config.yaml
n_head: 4
norm: "rmsnorm"
positions: "rope"
attn_scale: 0.177
train_tokens: 602000000
dataset: "wikipedia_en"
Below are experts of layer 8 (counted from 0) of a mixture-of-experts language model. Rows are named router (the router's row for the expert) and show model dimensions 0-127. Each number is 500 + 40 x the weight over its row's rms, rounded and kept within 0 to 999. Numbers have three digits each.
Before each expert's rows: "comes before" lists some tokens at least twice as common just after its tokens as in all text. This comes from a sample of Wikipedia text that the model never trained on. Tokens count by the router's weight.

# expert 45
comes before: ",", "\n", " (", " |", "'s", " M"
router:493490522514529507457495486390529545502494559529515562484585553498511489492492493549479528562519498482520505420428431543501524440534482523576508453504538444507475466522518444448486568417529534579531514545510501525551452503498474543509440469515421486479500447498588506508428494525512529455410433456476443552468558496477463502441532486505547552469490540515475549494499498444557485524507

# expert 101
comes before: " the", " a", " his", "out", " an", " its"
router:496504498544517452489486488507500526519515539560505501456511546493547544432530510594370558513459475470506460526473480527463558503541447544525532505513494506563528457514547493473509487514467556545553495546442531497526495495555489529550497437512472501432475461500527603557484511524499539462443414512422416545509470484456477483481515461470568515439478506504536562469458488424531587489546

# expert 85
comes before: " ", "1", "2", "born", "S", "aged"
router:486513441499596487464452510493530581517535555526528554414497544558539505477514567544484520495438443508516408471479424510513481459514463551554529504452545465535546433515530484498489529467527542537501533498472514487490469517535466562513478489558507443449441450509546559516461555535536544432490472524443451539429556522499431530476557484452513567458495502573541487454450524496504530504530

# expert 120
comes before: ":", " |", " by", " of", "ity", "(s"
router:558496482514492453505423470496503515577532498593535501478536506485520487436538530563485519584446470454499485486458461583476524406491467506498503532392547403542577466500528481505498506499570540535520465536460486526504499545493485536609461476537444513470439492499514531517485551538529560449457417504424515531473516479462457527466500496478549492496462523554470519450462517485541483531515

# expert 36
comes before: "9", "8", "7", "6", "5", "4"
router:505517469505575426461510457494561569515547524551516524433576492545519550504512489540480585529502500471535509474429447490440527402523439494504493535483524471542497510514517485476462502470526508548575516572416552536522498580523461543557469472524472486503436465498529551511462519526530494501498481495429507529426524500482481594460511462449533527494434511532551544475436548420543523527495

# expert 29
comes before: "-", "|", "  ", "|---|---|---|---", "The", "ast"
router:553521467537590455480422491482534559503527531526503467459554595562492496450518491571508523507415500488503415497428439555484501431572496538560476529482538489483522466568545494484479479465504543519550535490484567537564454517545460511498462480521452456486421440557562531526450532482572531509493470497438421526509502519489437499497559489488563484437479540525508494480476505485527487520525

# expert 117
comes before: " ", "1", ",", " was", "el", " City"
router:537495480566537452500552509506506530516551544512541564462623539546535532506503551544499499559457485466578494457493457536431516468556433464478466540511511491535524490514519436498501494473511533544445470533441527604553405517522412532480474483527494512448462505541542461498449516527494539429453485486449427532479437501464406493478517483496501545488434517528500554482498530453488521529532

# expert 50
comes before: " ", " he", " the", " and", " she", " it"
router:569535426510576474477473481503524549559532518566553555416585555525518528467499505544441511505451498470486431474426462499432523510518465551542509521473513398518562476499547464441489486460491468499509559526485550522538495473541498526496445472551478475457412473514586500532490555551503485470454484444515512533471523479499418571467514482411529553471468505536521551487476514471504504526496

# expert 75
comes before: " ", "ree", "ress", "ency", "l", "ian"
router:579489483563518447451463509453550553529509507557492586484549535550532509547538525608496513528491512487562450439462409554488492485505533522491503504538490448557581490535547488511465558452519497549468522573465523522471502534534445508499483496543503525435482424575534488516497504488529477451538509405478536505500512482499472489482541474474519560440423584554577515517486516511503532534539

# expert 43
comes before: " the", " ", " York", " States", "ternational", "g"
router:553543452546552442520494472494510562553552532549541537460527537584552551437528459562443495517456418472547479489451437542522462487472441523540515588471522453554538417513530464488462537463577568475464494536459510520529504549544496509569445471499475497457449488507541494478449528544525511482518478487477533582488523492471484491501508474501477520505457505566561558473481532513545577521558

# expert 9
comes before: "ed", "s", "ing", "ated", "ers", "ound"
router:548500449516493458459462472480555496455545522575569468464522571543528482442522549502422523531479454492584461445510484603507564484526472523448385510477506432521522499540516519474499489514576548529502567485512507547502462530553487570510464485529452530474485518506550532528514553520497575474471438466483503513447473456452467549471510544421536485464459560561554516476489488503501535543539

# expert 98
comes before: "0", "1", "2", "6", "5", "7"
router:546539443534480437453491474514564545482504520540477495436534500524571491509566547531502545564468499458527434481501467563422557489500494524475516494488539486530514440531473478416491504511548539487559520520508509544545493505529505534512466474506485499497455476520509527532509505554500529432471418452423487501470547439474473557465536431442480512448468567583546550481448537457590586539566

# expert 151
comes before: " |", "1", " ", "0", "2", "3"
router:549517437593533487439487479490488575476526505544560575427523519572570478464572476555507569543435460506537441498493411515484524470518484543523435491543495437519526478517465434499480535472550507509550472553433520562550495484467444486525442502565446492481448470493500530524454533517520517453508458489471472534466489489477466551485546474510566523480465553603499528481498519482518557535507

# expert 150
comes before: " of", " |", "'s", "board", "hip", ";"
router:566587474489494464504516471456522497536524546504494547444546533481541536503552462590498488556446535452512471473489477554413540454564520549554483516446522491540489494511520486507505526448541535483489509555444462558522547560520459535501435510536491495505508475547539523551416534534522513494529495420529460589464554454490454502431496485447519513477466552574538550477427492469575525558530

# expert 22
comes before: "1", " ", "3", "4", "2", "5"
router:489536455519523474498450469492554522520564565567569492453528501509535544508559524550458536517415515477548408505467435562446547430587495557513485493492506477550500456504535486532486533456538482528488526486515519544527486532536476498491475442531446460418464486493553525536466526545521573418494547439496410561523530447461430538462506507459472526477470545557525534506457511497544528458496

# expert 157
comes before: "0", "|", " time", "ilar", "ago", "ceeded"
router:553563484527544464468508432525546565510554465474494523494549526498526562439522552496510531558434475446545485466455455569486580463515472540521530578502597459524551469488499478485499571480508513507510529500448533527550526564580518537555485466524446500465469447551519539538459513542499561493493515468487446575505516504443519497462554533481551508484498523559530551510450527406463497577502

# expert 4
comes before: " |", " to", "ic", "ge", "g", " |\n"
router:608510477565509462503523442495580533553518568585555548436514556524530480543506520496481535531447464489563419505468436505513500397485493600538495531469478509518524458540490511451495537516539469497500481534448487568517497529527525495545427463498523502474500437547553519559501531586509523473477473489454475511483568495472432513523489472506522540526485515575569515451443502463520505545536

# expert 72
comes before: " of", ",", " in", " and", "all", " for"
router:553529492579556502449444468447567512490475481515504594508575508507500557479563538526449494599462525475530494456483493501457494381550491524547455531475520451521519506530553516460455560441532562517538539568519527549494479489542481499496442486522483444512473477490529601539458548521505512448453499493513469494459504451485485522403513421476509576516487489530477504518506523492524573497551

# expert 134
comes before: " |", "|", "1", " |\n", "|\n", "|---|\n"
router:551545463511509454486462459478554534501509547522494545418476499563611480486494501518441539531480487476556501503459435489476521433493451537533487552515566476551523477540505430500487500489528551533509496565419516597468488467532448520514455455531502535507452482474537558581493529542463525492522456472412508516442574442453485547416494538472488582499499514527537504418484491482540513531504

# expert 133
comes before: " a", " been", " not", " the", " be", " an"
router:521528422514548463493468478451516494523518566534495499485608576524521562470534501541422571539520457481520506457462493501496543437509512565554444530474542486518532429520517477485506490434526547532533560526444539531511496518569460508533488477508483467462417475536499547556480486552521535476497503426478464539500469480495377537451505455506522512450439569496496535444462546523528546533564

# expert 92
comes before: " and", " the", " but", " which", " a", " with"
router:510533467577581405529467491416578540528502556513543485394578524497525521460470568532478568551473489482483471491418470558441527452565491541541434559519516469512531441554521500439446497473528528493507498504496511500518460478540507568542459490519455508491469474517543523522485583466550515494472481431466476525507496476444471521468527455435511490514464541511488499486457510488486580546545

# expert 132
comes before: " |", " |\n", "1", "0", "q", ")"
router:511542434560479473457484502478497526561552529518544500375500484548518514459580492490515518554449422446509461473486416504463557448567546552509470549471530446521510463496511498499494480486533489543553573532459506542543499509538461514532411455550539411483480444535523560464450528513512537511445484481479478551469513458518453562489559456490562504482487534558521527461480559444498530467482

# expert 20
comes before: "1", "0", "2", "9", "8", "7"
router:546532460516530428486507440519537559562561497539530496414565508558528485487525515541492536528493494432518487469439430552446494474502450510501476548502544478527518449520537503434431512531560507535494562507463535545530489520570467543576486449545472421492443510496529539498466526491516541493449497479482534517469540473472491556485511457419584514449455569571529523429446552465552486516495

# expert 62
comes before: " |", "0", "–", ".", " |\n", ";"
router:533521437506553419473533470473555545524544548545560467467555558586567531496530546558502576532490489473530455426470425514496531439542481531506511526511496485486529413542501422487480570500567511481482467543479525548582529547528476500485500484565488494462469502504485503583458532567524511495497471491504511553475538522480500537474489481491568490480498528564530508453449541411498530539583

# expert 90
comes before: "\n", ",", " in", "==\n", ":", "."
router:563522457528554419487470472511614526540502547553543521439607562511511469470538543550541507553454468472545420457503448499474539414478480576504470504459492450545476432546513431446531518461534496497507552485450488519517466563484494549522475443569456469483464477443547535522505571515490545442461476509505518509479510494493470514487487438430503489511494588544518501475482498500533524489498

# expert 137
comes before: " |", "0", "9", ".", "5", "3"
router:570584433513541508475479448491557544552552553504506509431537525518481500470533513541511515550503484441525502463458413536465554391548459525498500542510512442548488504497527483502498515520553584532523474572439487526496522502473513486550421508505466523481439484575532511574446493551542563432485477503439506580448492482499489495476493523463502579511476530549494508436472546441543509493549

# expert 159
comes before: " the", " place", " a", "s", " s", " h"
router:494477432561487461474464468499508509480534493551559522468580516531535495452549531561475475513477485456517467453481462492508507473516458550535487503478552476572490478510506463452480543461541523509569502505424551512567492550543532501543427497488441501423419480483529578494466531522538534459478473416441437558426480427504437582486518453498508500522467510536521550448473565516481573532553

# expert 58
comes before: ".", ",", "\n", " (", "F", ".\n"
router:481496483542494485505506494506552535520473567557529589462630493508557490441544500570476547555497518469551431450491412496512471475572497549518476541465479491527534455531518466421459541476519546570518540500448501543538424540557488505479447469566497443519461469485495547542487486513507534497429485522478440490495509459497450507521478487456513553531495541548527562501503503536576514542589

# expert 26
comes before: "9", "0", "8", "7", "6", "5"
router:558531451511565459486481471467603564481524543517545498414568595528573510461533522506486537547453442494570459474474455530480507447536410545471509545501539550539524473500512496463483521486498526509496515523477512497486504488552441524496467474510451492489428455515523527527433544534540517488461497487502475535480533498414517581475483483432477498446436468557535544479460561419498555513562

# expert 95
comes before: " The", " In", " He", " It", "5", " This"
router:559547490538506430450457507503580570555494534514562518465518494579488522491554505503458572572447504476507515475470489544451496494563472541463512551451548427519591493496517443477427502490514555529554510532437462545548453501521449531520452465545454468486512447556574532488477530519502494456502491487454499498453521500444413551471531455476560486504500546523528528478515582469548531534551

# expert 31
comes before: " to", " the", " by", " in", " a", " that"
router:574507450545508459476477464413573528549527531552497522467626599521504510519566548498470513563462467469508489476497479544470497440513484511578463564474504476504473481525495499433480534451531568569520515544492478526506454519560492517574459419488450458478452520517537554535476545562501553452483470500470525563478539468491469537475517456515511512476461526515538510490459548445521572512555

# expert 93
comes before: "|", "-", "|---|---|---|---", "|---|---", " \"", ":"
router:510541460535539456480514426490537526528496483514486535492561549586542504496552514569497503562406475474525495496468426553466551485467428524566490528481568453546472492549499462492462519515550544525532525516490516528492547494523460568497451476538473468473485471552586492522402521511542562474436492480426468509415517501442420580477516488452530517441513494491520557507473546499510482509569

# expert 104
comes before: " of", ",", "\n", ":", ".", " and"
router:509557450501527444486485461461496571500523502559505510477570572518489483409532562558507514540451503445571493438464466480466473453498467546477501526474492467492496493547530434522474514494509520538477530505453471506542493506556383539508412495520458467442478430521592514513476549495544503397517468497474497544513518478446485486492509444432502538498421603524500510501518465428548487513522

# expert 47
comes before: ",", "i", " |", " (", "\n", "n"
router:496556436532546496462497497463530493545563568498568482490531516525532524506606507545487507579506491496538497438464446546467482418549459535473476522501535434496525471492535446471495543501481578559523551567495503506571434511555452544485493485528486444474519498492541550484486517465585497442488498461442530544438543491479424556451534495472484529423455555550477542481516525528565518544534

# expert 149
comes before: "ing", "ation", "ive", " of", "ors", "ary"
router:584477480552498468488454435460507517483535583495559576482566591531504491487562551540466521526484503472563500487477464546442592405560439523491463545519528433561508510540501477534422495486500484513502515533536484551538463522524455528518509448561432425481458497545488547468518523527531555428412444498478487506475530501451495506442544480459524546491473531526511524462501494484517499504557

# expert 65
comes before: "a", "i", ",", " (", "\n", "o"
router:536498477508478520462508499467525523519547531506568479490540485544492480477545493573477499588514479525549520474477418521500495438502458506512496517466521476539530407588521471486444538440474544512496582483534548557556471496513447543511477504526471418455525473493524518485433538515553533433487453474422458555437544426454413522428544464499533565417472524528510529449491487468543508518534